config.toml
n_layer = 18
d_model = 160
n_experts = 256
experts_per_token = 8
d_expert = 32
d_shared_expert = 0
activation = "gelu"
moe_layers = [0, 1, 2, 3, 4, 5, 6, 7, 8, 9, 10, 11, 12, 13, 14, 15, 16, 17]
router_score = "softmax"
normalize_top_k = true
routed_scale = 1.0
balance_loss = 0.0175
balance_bias = false
init_std_router = 0.0151
lr_router = 0.0013
vocab_size = 14696
norm = "rmsnorm"
norm_eps = 1e-05
tie_embeddings = false
optimizer = "muon_variant"
lr = 0.0201
beta1 = 0.9
batch_tokens = 131072
seq_len = 512
train_tokens = 779700000
steps = 5949
dataset = "wikipedia_en"
Below are experts of layer 7 (counted from 0) of a mixture-of-experts language model. Rows are named router (the router's row for the expert), up (a neuron's input weights, with its number) and show model dimensions 0-159. Each number is 128 + 32 x the weight over its row's rms, rounded and kept within 0 to 255.
Before each expert's rows: "gets" lists some tokens that make up at least twice as much of what it gets as of all text. This comes from a sample of Wikipedia text that the model never trained on. Tokens count by the router's weight.

# expert 78
gets: "/", "3", "–", ".", ":", "9"
router [ 96 115 183 159  44  79  90 145 125 139 144 139 123 129 120 102 192 138 134 103  92 105 147 156 142 128 140  77 150 129 124 189 128 156  97 140  84 121 131 122  91 109  78  76 112 147 119 179 139 140 152 122 150 106 156 109 125 134 146 198  97 165 137 146 102 174 100 172  94 189 109 106  78 128 180 154 105 149 126 102 144 113 113 107 150  87  92 103 109  83 156 122 115 210 145 180 123 105 151 153 158 155 123  86 105 128  82 133 141 129 171 122 133 214 187  49 100  91 107 154 121 130 151 108 136 124 218 144  87 114 138  92 122 103 107 131 174 105 120  69 121 137  82 117 110 104  93 164 127 109 163 129  62 134 102 134 148 127  67  80]
up0 [121 134  94 134 110 109 139 109 119 119 113 170 146 165  67 115 168 117 144 120 110 117 202 138  85 166 156 168 148 145 130 152 107 133  62 144  93 122  89 113 158 127 131 162 143 161 150 152  94 157 118 111 187  84 101 137 164 106 107  91 158 138  92 118 155  73 149 139  88 124 148  91 101 179 142 127 133 152 113 176  76 178 149  94 130 236 128 132  92  92 138 160 156 100  74 187 107  98  69 109 132 157  66 122 180 131 101  66 135 148 128 136 123 194 114  77 151 137 164  82 145 114 103 167 102 114 162 129 100 159 103 109 111 144 106 141 103 146 136  91 145 101 140 152  88  71 135  61 114 107 213 158  84 115  93 151 112 115  90  96]
up1 [ 78 106 145 145 128 118 121 117 153 108  98 120 100 118 108 191 113 117 130 144 149 126 155  99 122 132 133 136 118 121 126  78  80 151 185 102  84 154 174  95 120 172 125 155 147 162 150 107 102 119 127 141 112 165 237 180 100 123 189 133 173 143 109 195 165  96 142 105 131 117 171 146 119 147 163 171 160 209  95 170 147 115 180  79  46 108 100 135 164 103 132  87 128 128 118 130  85 154 108 133  89 148  69 134 106 123  87 131 125 176 101 172 113 140 161 122  63 102  95 153  97 108  64 132 143 102 140  77  79 115 149 157 135 101 149 132 131 132 106 139  82 119  73 153  97  94 108 143  91  64 104 129 102 128  70  79 118  90  69 132]
up2 [152  94 114  83 127 112 162 140 119 179 122 143 165 109 107  77 124 134 147 184  76 107 155  68 178 141  98 139 101 110 174 149 113  89  87  96 148 191  69 174 149 123 145 104 131 133 111 196 110 105 127 161 157  98 114  51 115 127 128 134  99 137 173 132  81 142 122 137 140 121  83 115 107 111  99  92 129 129  85 144 114  97 179 146 200 157 125 142 172  83 139 110 109 133 172 166 140 112  77 102  86  95  95 111  96 153  92 171 140 115  97 128  84 213 106 136  91 117 130 131 150 196  83 121 101 139 156  96 155 121 165  75 139 144  99 123  99 161  87 117 127 137  88 106 103 102 124  67 184  76 154 119 107 142 185  73 132  79 125 174]
up3 [129 159 193 141  56  85 134  97 112  91 166 138 206  89 121 185 120 127 107  83 101  84 138 151 156 178  81  91  93 138 118 153 114 193  73 127 120 159 102 120 156 132  90 121 108 113  96 116 117 100 158  66 128  92 125  73  93 143 191 156 120 105 101  84 108  77 120 187 105  78 166 124 147 157 138 116 137 154 146 123 118 160  96  99  96  88 144 215 127 128 159  81 106 209 142 153 164 156 152 141  97 134 115 138 142 129 111 146 150 132 152 126 164 182 115 123  96 137 106 132 114 169 118 151 108 123 132 206 131 120 134 136  99 150 130 148 125 157  90 134  59 198  82 131 136 206 122 140 156 113 115 128  78 143 146 102  87 100 116 142]
up4 [ 45 145 107 200  89 119 173 166 177 164 179 134 125 158 110 161 187 134 155  85  86  75 163  81 115 155 137 151  92 143 114  95 146 102  91 162  80  89 106 133  76  99 137 118 151 127 127 194 155 130 102 137 129 138 190 118 162  56  94 123 196  52 126 139 145 113 136 143 122 158 108  71  85 141 197 159 132 125 174  67  64 125 143 112  85 125  85 146 140 144  82  88 101 136 141 112 177 127 102 117 103 112  66 117 100 150 120 128 144 137 163 119 150 143 149  62 100 147  83 104 119  91 120 168 127 108 196  87 112 132 115 127 133 128 110 126 105 140 101 182 120 100 148 103 157 182 139 117 115  90 120 158 130 115 111 153 109 115 127 102]
up5 [104  51 157  82 145 148 195 111 142 138 125 115 161 101 149 163 145 114  63 102 123 116 169 124 141 166  81 173 103 143 148 142 176 131  67 109 123  67 130 157  89 105 206 146 100 111 119  88 104  86  81 112 126 144 180  87 115 133 117  70 175 130 122 122 106 120 125 150 114  80 129 129 132 127  84 101 138 179  97  85  72 145 167 153 123 118 109 149 135 123 163 134 159 188 126 102 163 152  48 142 106 129 161 102  85 114 126 138 106  87  97 133 105 117  99  95 197  92 127  51 124 151  92 108 172 122 134 140 111  79 151  91 124 107 121  73 163 174  51 108 162 117 153 203 121 146 143 132 127 103 154 124 142 112 110 149 172 105 156 165]
up6 [ 95 149 107 140  96  66 154  62 127  98  83 101 169 100  78 155 103 203 172 106 135 112 147 115 202 132 156 126 166 139 137 135 133 125 128 161 106 149  83  95 175  65  75 117  89 119 141 167 108 130 151 152 154 150 156 113 131  78 108 130 137 134 131  98 104 136 156 165  94 160 134  76 164 170  75 144 202 162 127 111  89 120 113 125 118  72 144 114 141 127 222  97 108 142 125 133 151 167  91 174 120 183 122  67 144 110 174 189 150 153 174 116  96 177 120 139  90 153 118 125  95  87 132 180 162 114 161 143  82 171 125  88 120 111 117 114 111 135 117  99 183 177 139 101 143  92 125 123 175 124 126  99  87 149 181 101 140 178 110 123]
up7 [122 116 127 170 144 134 145 139 111 145 109 145  76 145  96  98 189 175 131 143 102 119 139 126 102 118 147 144 157  91 108 156 123 161 101 144 151 112 116 106 134 190 125 147 106 157 115 165 117 133 132 151 167 149 169 156 113  83 120 121 106 115 158 129  88 132 135  79 154 110 119 143 117 171  92  51 127  70 113  58  93  81 143 159 134  88 127  88 146  82 117  41 122 184  64 179  88 164 164 125 112 162 113 105 108 128  92 126 156 119 108 141 102 143  90 156  82  68 109 194  73 207 119 132 125  89 139 125 133 142  94 107 151 160 139 122 129 131  73 166 136 165  88 122 159 126 149  63 203  71 159 118 137 144 140 110 163 220 118 161]
up8 [ 62 108 110 153 130 133 115 146  93 135  79 137  96 154 114 132 182 112 148  59 149 133 170  88 150  97  58 133 116 157 176 112 151 101 124 141  70 166 120  78 119  83  89 201 102 204 109 163  80  88  90 136 107 119 108  96 148 112 113 106 149 183 165  76 180 117 125  96 134 127  99  70 142 129 117 122 140 121 158 117  68 100 191 127 143  98  98 170  50 101  73 137 109 157  97 136 106 105 114 152 139  89 111 122 101  83  85 156  99 139 125 117 156 126 126 147 168 137  62 131 115 114 163 220 167 137 167 103  93 142 116  86 100 138 159 117 159 143 143 108 117 165 108 142  63 145 105  99  94 109 105  91 114 132 168 121 150 101 155 119]
up9 [146 102 103 172 103 147 128 106 148 128 136 167 121 106 130 131 134 118  76 133 159 102 139 105 213 106 143 117  91 176  77 146 116 108 176 133 127 136  95 172 161 132  93 124 106 104 158 168 115 148  87 112 175  96 165 122 121 103  54 113 205  85  95 129 115  58 148 190  84 129  86 107 122 140 111 151 155  95 168 123 123 116 119 122 118  99 112 177 128 133 128  89 131 177 138 150 152  99 157 115  85 154 130  84 102 126 129  98 101 129 139 108 157  91 115  36 115 111 165 167 126 100 152 167 139 142 178 114 157 149 147  94 156  74 153 146 135 148 158 186 136 134 205 161 185 132 174 128 196  83  73 124  71 119  87  80 131 189 113 144]
up10 [101 121 150 107  90  91 149 100 102 151  95 177 110 153  69 125 107 113  85 131 144  50 133 164 209  97 146 130 117 112 180 150 111 158 175 126 166  60  99 181 120 116 155 137 162 119 130 124 126 180  99 105 188 164 126 132 128 156  58 120 157 169 128 144 110  89 118 186 111 164  81  99 115 116  97 172 150 153 123 109 130 146 151 134 114 131 140 147  71 135 117 174 140 227 137 152 179 120 143 196 120 124 120 133 115 113 143 128 185  89 148  86 111 160  90 176 142 136 106  95 106 126 120 172 101  47 180 131  89 138  81  95 133 192  90 152 129 166 152  95 145 157  98 153 115  68 181 126 152 140 142 157 153 114 147 132 121 123 101 144]
up11 [ 71 128 106 133  38 116 124 124 167 136 165 104 191 103 111 100 141 169 151 168 121 142 163 102 104 103 155 148 119 163 154 143 114 113 113 142  83 110 163 133  67 158  57 145 139 147 135 154 163 117 149 125 135 110 146 144 117 128 235 112 150 150 160  90 175 102 142 156 198 114 133 141 149 165 146  95  78 125 114 141  83 134 156 167  96 104  67 128  94 117 172 199 150 156 172 170  75 135 113 150 101 122  99 148 156 116 122  57 113 100 132  93 140 134 119 157 112 116  57 124 134 140 124 141 152  93 157 106 138 139 123 176 141 112 121  69 126 146 145 109 101 197 100 154 135 209 130  92 161 132 107  71  81 137 137  72 117 158  83 152]
up12 [126  91 159 112 136  88 134 103 157 118  98 127 156 138 112 162 145  91 102 130 119  69 115  43 191 115 103 100 125  91 194 101 163 187 115  94 141 185  96 118 151 119 118 182 162 128 142 151  39 105 124 166 110 133 172 137 168 136 137 114 110 126 132  79 188 146 128  92 104 162 173  99 102 135  73 144 136 123 132 128 106  95 153 162 134 136  84 146 110 182 173 131 144 144 135 163 126  70  97 114  86 137  71  90  84 110  63 119 132 115  74  68  99 126 105  95 148 178 118 119  93 153  64 151 144  90 107 125 168  95 132  79 135 116 124 201 143 147  73 197 120 148 127 104 120 126 151 133 166  59 108  82 102 144 133 116 145 115 144 117]

# expert 14
gets: " ", "in", "en", "on", "an", "un"
router [173 113  94 125 151 107 118 113 182 109 135 127 165 137 126  83 153 126  91  98 122 167  90 161 140 149 132  86 146 171 151 121 150 172 116  59 215 157 152  98 149 158  71 126 112 126  89 133 124 119 132 137 132 149 133 120 139  82 112 138  76 171 129 155 190 182 131 143 178 103 178 106 160 121 142 154  79 107 190 182 161 102 126 169 129 163 117 113  92 191 157  76 136  82 160  67  78  94 158  99 128 132 128 126 120 139 114 167 106 158 130 147 139 126 114 101 139 149 118 136 148 109 128 130 174 140 106 163 131 169  73 176  91 133 218 114 106 124 161 203 189 101 117 137  82 146  76 107  83 105 166  90 163 182 132  93 100 137 142 158]
up0 [172 126 100 184 148 104 121  88 147 120  97 150 142  93 153 103 170 151 116 132 106 157 181 140 223 136 121 103 142 182 166 117  99 176 104 122 141 121  89 196  89 144 121 169 113 126 116 122 145 143 112 189 121 153 191  90 147 131  84 218 144 154  96 148 158 130 144  83  84  91 181 185  98 117 198 152 153 124 109  69 109 143  89 169 128 139 113 113 106 113 146 147 112 117 157 157 143  61 120 149 100 128 115  76 102 118 116 101 106  97  90 121 103  85 157  81 109 170 124  86  70 121 161 183 142  95 101 132  73 143  79 147 151 176 128 155 127 198 134 122 137 168  92 133 151 132 116 145 111 100 120 112 133 135 130 161 122 104  81 192]
up1 [123 146  93  62 128 114  87 108 150 171  58  76 181 109  95 134 155 146  61  63 117 181 150 134 147 120  94 101 170 147 115 102 131 131 175 137 153 146 127 118 101  91 109 167 118 166  89 139  88 138 103 130 195 108  81 127  99  95 204 189 142 164 108  88 161 160 129 181 132  98  90 133 117 157 169 130 168  82 137 130 129 148 157 146 115 185 141 136  60 131 117 107 182 148 133 181 122 112  85 171 117 122 153 123 176 147 139 139 163 142 128 141 121 148 141 101 141 120 128 102  97 149 119 209 138  93 118 111  49 135 109 115 101 162 192 114 151 104 130 149 152 104 127 116 110 180  90  97 120 109 108 168  79 154  86  82 104 147 136 198]
up2 [168  98  54 142 119 112 110 161 166 183 143 129 128 118  82 139 201  49 129 150 108 203 154 140 151 117 101 157 176 103 185  97 156 162 103 112 137 151 123 123 162 108 123 165 122  95 134 142  90 103 125 115 159 195 121 121 185  92  61 152 169 135  91 175 113 109 150 106 129  98 113 141 110 150 169 167 149 128 120 144 143 155 148 134 142 139 107 192 163 134 108 138 157 112 128  14 116 147 134 139 116  85  64 118  73  73 121 148 136  98 156  80 121 175 157 136 145 140 126 134 120 139 100 140 141 102 128 129 115 175 100 114 114 176 190 173  58 119  92 165 100 114 135 138 130 131 108  88 133 106 149 107 100 119 142  73  83 129 121 201]
up3 [124 117 147 166 142 150 106 166 105 130 113  63 169 140  44 135 137 173 135 179 120 131  98 157 103  98  60 113 110 167 143  66 114  90 122 131 114 174 124  88 167 103 118 135 159 125  89 101 145 154 153 151 113  63 127  96 109 120 190 145 116 112 158 109 138 141 123 135 177 150 151  76 118 177 152  84  75 150 145 105 157 101 122 183 143 146  80 147  92 134 185  73 105 124 110  73 132 131 160 122 127 147  94 118 133 140 180  26 147  98 124 176 151 117 115 131 132  81 156 111  58 112  82 148 136  83 158 144 103  85 132  76  92 120 100  81 146 176 116 208 150 144 112 135 107 131 129 142 123  98 125 144 117 164 142  62 137  87 133 185]
up4 [ 77 143 181  96 101 121 152  79 156 160 107  78  75 190 109 176 144  84 119 152  96  62 132 111 181  73 105 177  84 174 108 115 103 136 176 123 158  96 184 124 131 120 173  99 160 139  79 136 121 171 183 131 171 161 155 118 161 119 136 137 124 111 150 163 136 158 136 119 115  80 146  98 136 111 143 154 110  49  84 127  86  80 132 182 166 126  87 162 127 123  96 118 111 127 149 151 137 112  99 173  84 114  68 123 129 153 129  89 172 103  76 101 110  70 120  63 146 131 140  87  76 106 138 125 126 122  90  95 112 113 116 137  93 140 146 131 163 205 139 123 149 151 151 118 111 156 121 180 171 169  87 151 169 124  99  88 145 105 183 149]
up5 [142 132 105 133 148  67 166 117 135  66  86 129 114 163  89 143 196 130 175 154 123 169 166  94 136  67 163 147 103 146 153 135 126 137 130  99 145 121 173  80 193  87 136 121 109 119 116 133 113  96  93 123 148 133 152 131 162 160 107 106  88  87 100 113 151 146 175 146 126 161  89 141 108  78 155 106 131  79  60 209  82 134 165 152 111 103 161 130 173 126 137  81 152 121  86 126  86 125  70 133 175 183  92 126 172 128 139 133 162 116 106 137 147  52 117 104  76  91 138 124 111 104  83 181 123 105 108 124 158 115 129 158 128 177 141 121 114 177 112 164 129 129 158 170 118 159  73 110 185 127  91  49 124  96 189 117 104  78 172 115]
up6 [120 179 134  58 112 163 167  75 152 113 120 146 122 132 185 133 160 140  80 159 146 101 150 137 149 110 158 144 169 134  90 128 128 175 144 137 115 102 101 130 165 146  82  78 155 172  85 134 133  98 135  94 178 178 155 153 108  63 104 136 153 140 118 115 132 118 123 137 173 121 106 135 177 150 176 126 125 146 186 116  84 119 186 118 128 161  95 142 103 150 145 141 101 124  81  94 187 112 108 107 103 156  89 170 115 109 111 147 197 124 137 127 149 109  45 105 100 141 149  72 149 110 161 176 151 134 175 107  96 106  78 159  88 210 111 102 126 105 126 145  68 139 175 183 102 153 204  53 144 128  86 133 125 127  98 112 171 108  90 144]
up7 [117 113 106 146 115 133 157 144 129 119 142  87 138 134 112 139 162 101 114  55 134 180 108  88 171 109 111 140  95 158 127 115 118 148 131 192 200 183 121  97 119 153  90  92 142 134  70 138 133 111 136 137 115 108 179 124 108  99 154 137  47 124 102 145 100 142 153 131 118  78 117 110 117 157 142 145  98 149 116 182 123 116 130 130 123 115 129 173  82 170 174  95 122 108 180 116 130 146  98 216 138  57 144 140 115  89 103 169 146  94 162 108 106  80 127 108  30 141 113  97 153  71 144 105 152  66 131 148 196 130 119 148  98 174 155 117 104 179 101 203  70 136 138 133 125 121 124  97 147 111  91 127  63 112  71 132 172 129  66 160]
up8 [176  71 144  80 105 143 174  89 150  94 157 144 135 130 124 204 132  91  94 147 142 104 164  80  75  39 142 150 147 165 179 124 136 122  90 141 115  90 154  97 134 140  81 215 154 125 149  97 135 150 148 154 109 144 151 132  90  92 138 159  75 116 130  75 131 123 137 155 153  97 184 128 134 141 153 125 112 175 153 123 137 152 129 152 142 123 134 117 195 145 145 131  73  98 118 152 160  94 113  81 142  93  99  77 130 128 127 144 122 114  77  91 190  75 160  82 102 150 170 152 103 122 130 146 143 120 112 131 143 127 109 136 139 211 119  96 105 158 134 213 144 112 164 199 135 148 108 158 183 119  90 151  66 148 108 161  98 122 180 145]
up9 [140 146  96 139 105  79 169  90 169 208 100 150 139 115 102 108 123 163 130 118 176  88 153  58 152 160  96 126 115 107 133 100 148 172  76 129 132 166  91  90 128 132 165 173 151 144 139 108 120 121 148 217 116 165  83 123 137 120  76 112 132 115 115  84 135 152  75 157 110 137 158  91 110  80  93 113  97 127 143 124 122 160  98 124 173  87 175 114 158 149 153 115 179  88 195 166 135 126 111 149  77 168  91 105 173 131 182 158 119 124 160 112 130 136 116 128 120 180 178  73  93 155 111 122 100 102 103 168 183 107  65  75 120 107 166 123 126 115 122 105 129 154 107 118 192 125  84 105 131 140 123 160  46 112 134 157 109 196 121 186]
up10 [162 124 146 113  91 113 157 131 191 113 109 176 112 100 149 122 177 128 159  87 111 141 149  75 186 109  92 147  81 135 142 132 128 162  92 108 142 223 166 109  78 181 113 147 134 116 181 120 116 160  62 113 153 109 183 169 213 109 141 110 111  91  78 133 155 146 179 106 143 102 171 151 125  81  80 128 150 153 108 206  97 125 154 192  77 115 113 132 172 152  78 130 169  78 165 114 118 154 153 130 113 118 119 141 156  90 137 157 145 111 150 122  98 168 178 157 100 126 127 104 121 153 123 171 129  80 122 116 131 156  90 159 123 178 121 142 126 205 164 154 116 112  79 145 111 116 137 172 192 110 143 130 125 136 129 102  86 126  66 145]
up11 [164 136 114 131  84 200 198 100 151 123  76 122 133 170 117 136 135 184 173 131 144 154 166 126 113 152 116 151 183 129  98 101  87 129 132 120 136  77 190  94 129 108  92 121 141 144 134  95  96 105  96 166 189 131 117 122 146 112 101 132 118 102  59 134  86 120 166 171 139 130 143 128 111 125 172 113 153 122  41 101 173 123 137 170 148 118 115  99 170 146 130  99 141 152  85  68 129 133 184 136  90 140 107 105 158  61  95 138 100 122 123 167 167  65 110  83 110 149 122 126 149 116 129 119  91 141 149  78  63 104 103 107  76 110 165  77  98 195 112 156 186 104  95 165 170 144  54 114 149 116 106 114  80 149 130 146 121 180 124 182]
up12 [129 109  92 142 145 111 164 144  82 125  79 175  97 116 150 206 150 113 131 141  88 161 172  95 109  76  88 120  89 103 110  83 122 131 141 129 152 144 122 121 123 149 156 164 128  87  85 121 120 119 137 155 157 154 135 138  96 127  99 192 147 127  61  87  46 191 108 122 130 104  94  59 119 114 153 167 147 139 108 171 105 110 167 151 141 164 178 111 175  89 137  90 172 191 173 167  93 148 127 147 130 162 128 131 166 140 201 126 166 132 105 139 139  82  70 133 107 133 125 142 123 113 169 194  79 199 109 171 161 157 112 162 160  85 146 100 142 160 130  91  95 142 152 138 190 128 140  89 168 128 140 158 168 151 189 140 123  90 141 106]

# expert 48
gets: "on", "9", "or", "man", "en", "ar"
router [127 132 113 130 118 116 106 132 142 143 100 142 115 113 165  94 150 134 137 141 127 175 145  94 122 116 110 176  65 199 123 137 133 199 189 161 179 175 123  90  72 180 148 108 153  69  96 131  90 133 122 154 106 145 116 147 178  86 129  90 130  85 140 189 122 117 138 114 112 105 202 105 103  76 129 169 118 113 173 109 173 179  69 160 148  73 123 133 150 191 131  70 190  80 133 121  85 132 141 142 145 169 135 155  94 114 142 139 152 149 156 125 116  79 118 134 147 147 134 123 104  24 104 152 146 143 100  99 102 105 113  81 111 160 165 154 146 144 128  56 119 143 144  95 151 142  77 104 161 146 113 132 181 165 144  93 148 189 131  93]
up0 [ 93  84 127 109  81 172 121 117 112  77  48 154 176  66 172 113 116  70 190 104  40 155 178  73 153  86  96 106 133 133 140  78 170 116 112 152  94 108 117 111 135 133 113 125 133 157 119 154 113 205 115 143  93 122 149 122 123  44 127 172 107 112  75 149 128  96 172 140 108 129 140 118  87 179  89 129 125  95 112  96 130 161  69 150 109 130 144 159 144 105 151 107 134 108 110 151 104 125 124 159 116 125  75 105  79 123  92 141 129  69  91 175  90 175 143 127 151 114  98 106 122  96 161 132 190  86 165  86 156 145 106 118 128 146 145 169 104 156 122 140 136 144 148  94 126 119  59  96 116 132 132  65 143 177  90  68 149 102 150 121]
up1 [ 91 117  83  85 119 125 177  94 189 194  89 136 100  97 123 112 153 149 126 106 134  79 113 157 136 137  82 163  87 148  95 108  86 117 161 179 207 194 119  83 125 138 129 173  69 120 119  91 114 119 151 191 157 157 143 134 126 104 109  47 101 102  85  91 139 110  95 124 118 168 137 130 131 144 121 111 130 188 159 149 117 138 169 162  38 163 107  87 164 165 110 106  91 152 131 142 117 141 109 156 106 108  88 123 118 133 133 176  61 198 164 138 132 154  83 134 127 134  77 132 123 129 115 169 139  92  94 119 111 153 130 125 106 133 130  55 119 175 111 130  77 166 118 150 196 163 130  69 124  95 102 134 114 142  87 173 157 116 135 102]
up2 [ 76  69  82 146 150 166 113 166 115 151  90 133 172 123 141 137 198 137 179 109  92 151 143  96 151 129 171 110 130 123 118 178 132 154 138 121 139 152 101 146 118 108 154 140 135 141 130 116 162 169  95 152 160  87 145 137 175 128 117 142 172 122  98  94 133 147  66  87 133  94 121  98 104 105 100  97 119 161 172 119  80 212 184 124 140  89 181 198 139 139 110  90 124  77 111 144  84  89 185 151 118 175 154  92 160  84 107  67 115 122  65  61 118 131 120 138 125 161 131  84  59 151 116 174  89 121 116 151 121 124 139 153  92 139 104 150 127 133 130 112 134 119 151 107 201 150 101  72 138 133 104 178 153 142  47  86  65 128 144 131]
up3 [117  64 150 124  98 127 115 122  92 106 166 142  93 155 122 127  76 157 131  94  80 139 153  83 122  93 151 149 130 183  86  75 104 153 132 136 129 112 119 132 148 111 137 144  95 130 102 141  80  43 133 109 132 153 133 172 158  88  98 127 151 108 119 106 116 168 119 133 160 106  81  92  91 132 125  71 192 171 127  55  89 120 184 145 152 150 130 165 128 132 131  42 198 112  97 127 127 148 156 150 119 139 149 103 149 148 174 135 127 105  91 127 127 113  85 218 102 170 108  90 133  64 173 173  75 158 125  94 127  67 101 149 159 144 166 137  84 108 106 101 121 165 128 138 133 113 131 218 170 134 146 149 100 150 119 108 130  79 182 101]
up4 [114  91 140 155 152 161 136  89  94 137  65 124 175 114 125 151 146 134 102 105 118 210 179 109 126 123 144 174  89 188 155 125 129 146 169  98 129 138 152  87 175 118  74 162 153 140 135 132  37 124 167 124 198 157  89 104 138 132 136 126 154 117 105 115 134 127 107 132 137 112 121 148 141 140 134 153 188 150 117 157 109 185 194 140 109 150 104 126 100 124 161 107 142 140 155 103  48 104  89 161 175 108  89  84 153 138 110 123  93 166 147 164 126 145  77  91 100 102 130 166 111  82 146 132  85 126  59 165 125 130  71 116  81  95 139 139 128 175 118 136 130 172 152  82 112 162  81 110 157 137 103 108  57 155 122 108  53  71  76  96]
up5 [105  60 182  91  81 138 134 121 122 125 137 122 154 137  92 123 154 120 108 177  55 184 152  76 150 109  71 164  88  69 146 128 137  84 145 135 144  95 118 153 126  95 111 159 103  89 184 120  81 100  85  90 136 125 195  99 115  87 113  99 132 104  99 169 118 120 177 124  90 120  94 130  89 114 118 108 104 141 124 133 146 108 121 156  75  81  97  96 197 151 126 111 170 133 175 129 193  81 120 198 106 118  91 101 117 139  82 154 140 154 142  98 130 118 163  92  73 171 118  82 131 108 135 120 124 154 157 137 201 103 118 150  93 142 136 105 115 144 130  98 111 131 103 195 114 141 127 157 227 118 146  99 123 168 139  54 139 144 101 153]
up6 [191 114 114 142 100 188 106 144 114 135 109 102 129 103 113 222 111 123 127 118  94 137 152 132  94 169  64 116 154 202 148 113 103 124 169 156 125 181 104 152 157 102 131 159 142 101 159 128  92 178 140 127 162 122 105 158 124  92 134 115 161 178  80 148 116 102 124 126 120 105 180  94  63  98 186 145 135 130  94 174  83 147 170 179 158 109  89 175 115 123 162 159 189 121 111 154  86 129 141 151 100 176  72  84 140 118 148 149 138 152 104 124 145 123  87 145 136 122 142  61 144 109 125 150 132 129 188 140 133  97 157  59 119 165  78  55 107 194 138 122 121 126 117  99 187  81 143 110  91 184 126 160 127 171 109 113 145 118  81 161]
up7 [ 91 100 115 186 131 195 119 132 135 189 162 141  50 159 145 169  89 145 126 145 120  85 100  83 135  77 101 150 124 129 110 103  86  91 141 113 133 130 137 168 147  88 166 109  97 111 186 104 160 188  89 120 194 100 126 117 123  34  92 104 164 147 136 127 130 152 155 118  88  66 151 115 112 163 108 131 110  83 119 123 107 133  67 125 141 110 125 160 130 174  98 165 142 166 160 125  89 182 110 122 137 117  74 101 165  96  85 117 138 137 159  61 117 117 110 124 104 161  98 114 137 164  88 143  70 134 119  82 131 110 149  92  61 136 146 123 145 156 144 126  83  99 123 110 191 175  95  62 146  86 145 138 131 137 165 111  80  78  97 158]
up8 [ 70 115  93 171 110 154 163 150 140 159  87  93  96 105 198 115 163 115 138  70  98 115 147  78 143 106 132 170 122 148 172  76 172 143 119  91 113 116 135 122 147 118 171 178 112 126 147 109 142 140 134 193 118 144  96 104 110 106 120 154 123 159  97 128 121  57  58 144  88 107 146  95 147 142 164 132  82 114 135 160 129 123 114  90 165  55 207 144 118 118 141 128 129 104 194 148 111 168 103 105  97 121 103  76 113 110 151 109 148 154 171 116  72 153 128 124 152 131  82 108 101 131 200 142  95  53 113 108 141 134  93 167 167 132 168 123 147 173  84 141  93  88 103  80 114 180  83 152 122 160 122 159 177  94 148  55 130  74 143 126]
up9 [120 123 107 117 149 121 141 130 122 122 104  95 167 128  88 156 126 165 179 113 125 111 172  95 118 132  93 159  93 148 186 158 104 107  65 119 131 155 136 149 144 139 102 111 143 159 166 130 125 121 151  51 164  46 170  70 168 119  93 158 132 122 153 108 134 179 124 177  92 109 132 196  56 115 180  89  90 134 107 175 189 186 124 108  85  82 170 137 128 120  98  78 146 101 108 178 110 127  82 143  99 178  56  89 152 112 163  98 216 122 147  97 158 121  94 143 134 114 135 160 143 153 104 126 156 109 169 123 135 148  97 197  90 150 105 117  79 131 122 115  86 130  92  92 126 124 113  86 190 138 152 163 123 180 124 123 116  91 105 121]
up10 [154  94 134 146 104  55 144 134 120 197  79 166 148  94 153 142 103  89 117  91 104  93 118 123 177 141 149 119  96 123 132  36 152 196 119 126  86 108 109 109 144  90 164  68  90 192 153 152 186 116 120 143 118  36 128  53  99 100 134 149 198 101  93 110 114 140 129 141 150 134 160  95 114 111 130 138 117 142 134 164 134 171 178 111 126  50 149 141 122 108  99 142 147  99 125 126 127 128 139 175 111 100 121  87 160  95 127 105  93 148 185  95 120 131 120 103 114 183 113  65 151 174 151  98 134 131 123  53 169 153 156 148 125 123 144 104 128 142 108 149 162 135 152 153 130  37 144  72  86 140 118 141 136 140  96  94 134 158 139 160]
up11 [167 163 101  91 135 110 178 115  88 140  80 125 134 115 110 136 144 159 141 156 114  99 145  84 137 128 189 114  94 200 151 113 127 171 154 163 154 103 132 143 190  78 104 141 176 138 131 121 157 125 124 147 154 168 118 175  76  87 142 149 167  88 122  65 116  85  97  77 106 116 117 137  85 133 141 125  61 150 151  96 111  91 165 124 121 154 151 140 150 152 132  77 116 106 129 159 122 121 146 129 192 169 123 101 157 188 191 169  68 136  95  67 143 170 121  73  87 134 151 108 119  72 136 125 121 105  34 111 153 110  60 150 132 155 114  90 123 125 106 121 135 185 178 147 124 172 143 114 156 126  69 189 105 116  78 141 111 148 150 161]
up12 [151  98 128 166 152 128 119 101 166 179 158 123 123 124 108  85 113 128  99 154 178 126 139 107 208  94 111 145 143 118 159 116 137 133 182  95 141  98 109 139 146 126 160 113 138 115 105 168 102 142 126 170 110 142 167 125 101  52 106 174 123 120  95 111 157  90  94 117 134  73 166 136  85 111 101 148 132 152 142  92 137 178 103 151 112 138 166 164 103 107 121 150 167 143 167 132 133 121 173 133 117 170 127 101 116 195 100 150 186  95 139  87 104 172 132 135  73 125 137 137  97  68 148 199 130  84 161  93  73 187 136 135 186 151 170 148  96 175  98 123  82 171 194 160  69  87 132 148 191  91 109  76  98 201 162  94 144 119 139  85]